Experts of a small language model.
Size: vocabulary 13299, 52.1M parameters.
Experts: 48 SwiGLU neurons an expert, 3 picks a token.
Training: 319M tokens, 4901 steps.
Below are experts of layer 3 (counted from 0) of a mixture-of-experts language model. Rows are named router (the router's row for the expert), gate (a neuron's input weights, with its number), up (a neuron's input weights, with its number) and show model dimensions 64-127. Each number is 128 + 32 x the weight over its row's rms, rounded and kept within 0 to 255. Numbers have three digits each.
Before each expert's rows: "gets" lists some tokens that make up at least twice as much of what it gets as of all text. This comes from a sample of Wikipedia text that the model never trained on. Tokens count by the router's weight.

# expert 54
gets: "a", "i", "ia", "o", "an", "as"
router:183097139090113104117122112155096102129125111110165130109129076132143143090140131161150142128102119151111104117122085119129101140114104093113093199102124164095155111114106114116104119152166162
gate0:094179123113112113177111159125116116178117144115037142214062127102207157132149102164173107102146133161093109177103123155128161134085099142119128170135153109155169179128102162169108121152172081
up0:142133145178146057148129145118145156120125131168124116136157169155163104116156092083130089135108143118097114151171143117132134124124103149151130180146123148044149131145119081105111093088123123
gate1:146062079073105123171102122101132140119118148195139187127104114079149101125131191088176116153086078114135122144088189089150156116087133060179108147181112093090073118129134107131187158205192113
up1:108129096182114126176089143137139127106157133097084146156151176205102155149190053149089163125130159096119124088144113165137092150122130094154150102127138098159157160135140135084100129100113103
gate2:097000120150111088160104130152081118140118101135182110177136132152184103140176085108106108192066088185182093142122047094114115119089145112168118131135142083146130115177124077087108161171133186
up2:115077117197076157131167133119135156120154130097115117152149164075133150147081095154032190127089075108163120104086117107086126156145136111136115162082087087113113126067103165103117145159100149
gate3:162080074133151107114116147105148146124176107158152141165111084167085192135078147120117205102141136139118108132129082218127113103152139082120164108121121140110145123131147080120127117168113137
up3:124157108129127149107151121171104104035133133104158145142191095136073108130146115091119182118122106076127120110192148095104137165119174153071185165128137111146133128110140132095103053121137107
gate4:149102173163128125082161160111104155133086091121126134113133118084172100110079121180198097083098132131108139201107101145074153117083133111110189112128151118138129114106154132134173160107177125
up4:120072153138155143129175156138094156141075144125133095114141148119100118127122093152139154084097102140094157136121138089143169118117144120058132092125136142103090120100141193132123213100134123
gate5:122146129117139062077124129165134065127112128155110154161140113114169147130215107142158087120181139183173086137096123079160169104132064115172150148138133130125136143207145135098152109059135172
up5:148149155139147074085165194167131130160117085091142171082058119034143077040144124172078095092117102141154119093109150126152175077146147133146153179104163139121113147137132138083059151122104169
gate6:161067137067109087144118139125145175147112114125153102112120154176157126093140183095139130110192128176130075178101171165243117084156108116155086118135101151115133139196143071104121112102079146
up6:166105091127179121164164097110165132142147163142166101095118099126103098108150199092127141148148125148103102131093141164171088107200116116117157119111167164141127150132147091135129130098123166
gate7:157116102047122178104161127176182171149099107139105104094103121101148134111133124149174139150219104131108150171126093168183124088113116141096147164138142147149121137077139077104116080088125112
up7:128100121106157149208150118111118169192070143077157113083138143146149125088091198100136140147138092131096181145135163152110099108197117089059147116182117160156089110127127129160094092066146093
gate8:171137151203099138150140129116129138188114131124087140118139101080122164113118118082118109154056148109091195169083137176119123146179146085104161102182101089143084086096160109099123102134123133
up8:163057143060172140205142119144108069114181125125175103101134102102089175109106118154125134095125096150136116097131091132110092091115124104070066119066116136109084147093110117114164091099165184
gate9:110110084139067154114095151106090159073122133114117197087091143141097128163121056039139146089104125080194101094114138177171128097166149119098114171080151080117150159160141126119129205176159104
up9:127097104117125093177124125162120108180143018135147134129156129190067078117092141167097132134064131137173127116140131131157146133080130078179124115193153140101117145143176165101164102119123091
gate10:167101105118112101163103130107131209146125137150189144090145118131179106125147183102148160140101123122078111133052138146135103085117113139126123145125119134142066138184109046133132135198122123
up10:180101103124128143145079167115122173118103141153146164084131108093124064118170168088125140104155116138089125116054136090136104091171072132096127092153181153092138169122119076158153190188111127
gate11:153119086099121153141131120097113140159128107097177099120119139163123123113145104162156132187136141122117091169044154077106144075176102053107154108117155127101093140174122071090175041084157123
up11:127142180151127126127152097181112123106126133163129122124196129117124150144106110111108135121064173106129139082214132132094121192078136140195110172146089084168145126124172178086040132167117101
gate12:192164125099101067145109107128204128165145138105133078109150131111105114127114138183163098150106113181125136125121135130065088131070122123092094187157127082104144165071114100135113166160163149
up12:063130093126097171101147149139118140054073168167146125134089112151166174170075171100132137152165140093146156110106139121162184134138125124103149118125155128174056124187087204142161105140086082
gate13:129105118146144156128178136144128131166089128118152118110123087171112118138113120099086129184204124117139079180101071129108084144221114098132132091126142163072154090118108137152148084145190081
up13:168187086128113096135146164089153117140169095110150115130119143122171148108180181162156155168121191120047108148110111159133108078143162122120092148103120085160159114135109211134147098105083150
gate14:189073135079080137124135158108123118099175159109125185066087135111162144152097133148081117115100051086133153155131106151162133086117127197128166112069097164174140111116107155163107159123094156
up14:122169048154111116117082080149151117145102165109166144143083134130117151110098187143131119168124145130174120188104097141134116105113126158180137084130118116121153171126147099112175113076070144
gate15:174145123139124120152146120183130151130150141130115104089165142110163167134149169131127123084167136132128125124093120153148135135102139092106108206102078152149142120118117171107106161123158147
up15:079135113140089148110077166105138112133098052118134134138062105166130079153101070117144189185106094150152147116093164145163131115124115190154155096156141109142116151079141086147120123159087080
gate16:157100114048131125111064138136134178116147163140112105146089153179128071169201086092100109140129122147179115107157043129144091075068081166143105142068134137121169122100159131149102124120093080
up16:096056163168152137162127149120135161185118122145103174140112110101143105191136137139116170142225095105187125169168132136137125096093140122124113156142143201115109167159134128158134167165161116
gate17:149105142150113138124141141132112164149092121120056173110180112120121135092167209123206160131168105121143100087153103182147140127186157138062116135126150114124079085163167167137086132058121111
up17:107169060087144119063118109083138111109176222116095081149119143122177126105066151136180082144199164133119153131108155113134129177111115145112156155127089149102214126093052126105115108176069182
gate18:174162098203102101112134124173137167068165135142092110100118073167115126134154144097109180115100103171140141169146133143112073092159166097155123144148198142137120135116173101140152152106140085
up18:112159111076124133147081087161188174111124131137138160104131123155216094124133141152140118144094148067055118162101124144137108068081113143096124156138088136142107200096046142137162120158138138
gate19:112179095137111139121194141122124118134097182071094123132149188100145152128162137079064155129120076158081140101111097101159114160093128153097150136169146106099175134143128149129104116124136126
up19:095110126109101119068081119117128146125143114166095141141125088145159101119091148139130136104132146126126171127153184157102117049085103188104148084107122098145115175120105162181150129213093122
gate20:133179131123094113122061124139133142144147207173101139099136143076138150137180096124181143146147123122037135139166126145096134089165084194115126099106056095149112151187128128140100079149093181
up20:075142103140103127134105136134148157073084105129158167169063064184097116116104085068123172164129122174177122073138160111152140118124140103157143112155161148120115127164156101157157138126127073
gate21:154127082096140134112152043156104097087151102207108133118124133167157088145125157117120166176172130120118138136142173155119149088145147056103128135111097162123146124073122082146105165118170133
up21:127151142155095105139120123074158114164138166072150155112116143159110188157143098135172094118149150133110126169132101130115087185179140145116067145165104061137195139180147094087148124117107186
gate22:145087122148093089124181168145136081160160140163173053125111165138106117116147149125129157113165128148205116143093122071123103186107118071124069194169095145105115148096176106081145070099191077
up22:113140092141101135120153152117112121185173137117116103202130107138159141129123120064116109100100125135150127175107134146173144183155163117139169147144141150110144101120133143134114078089157133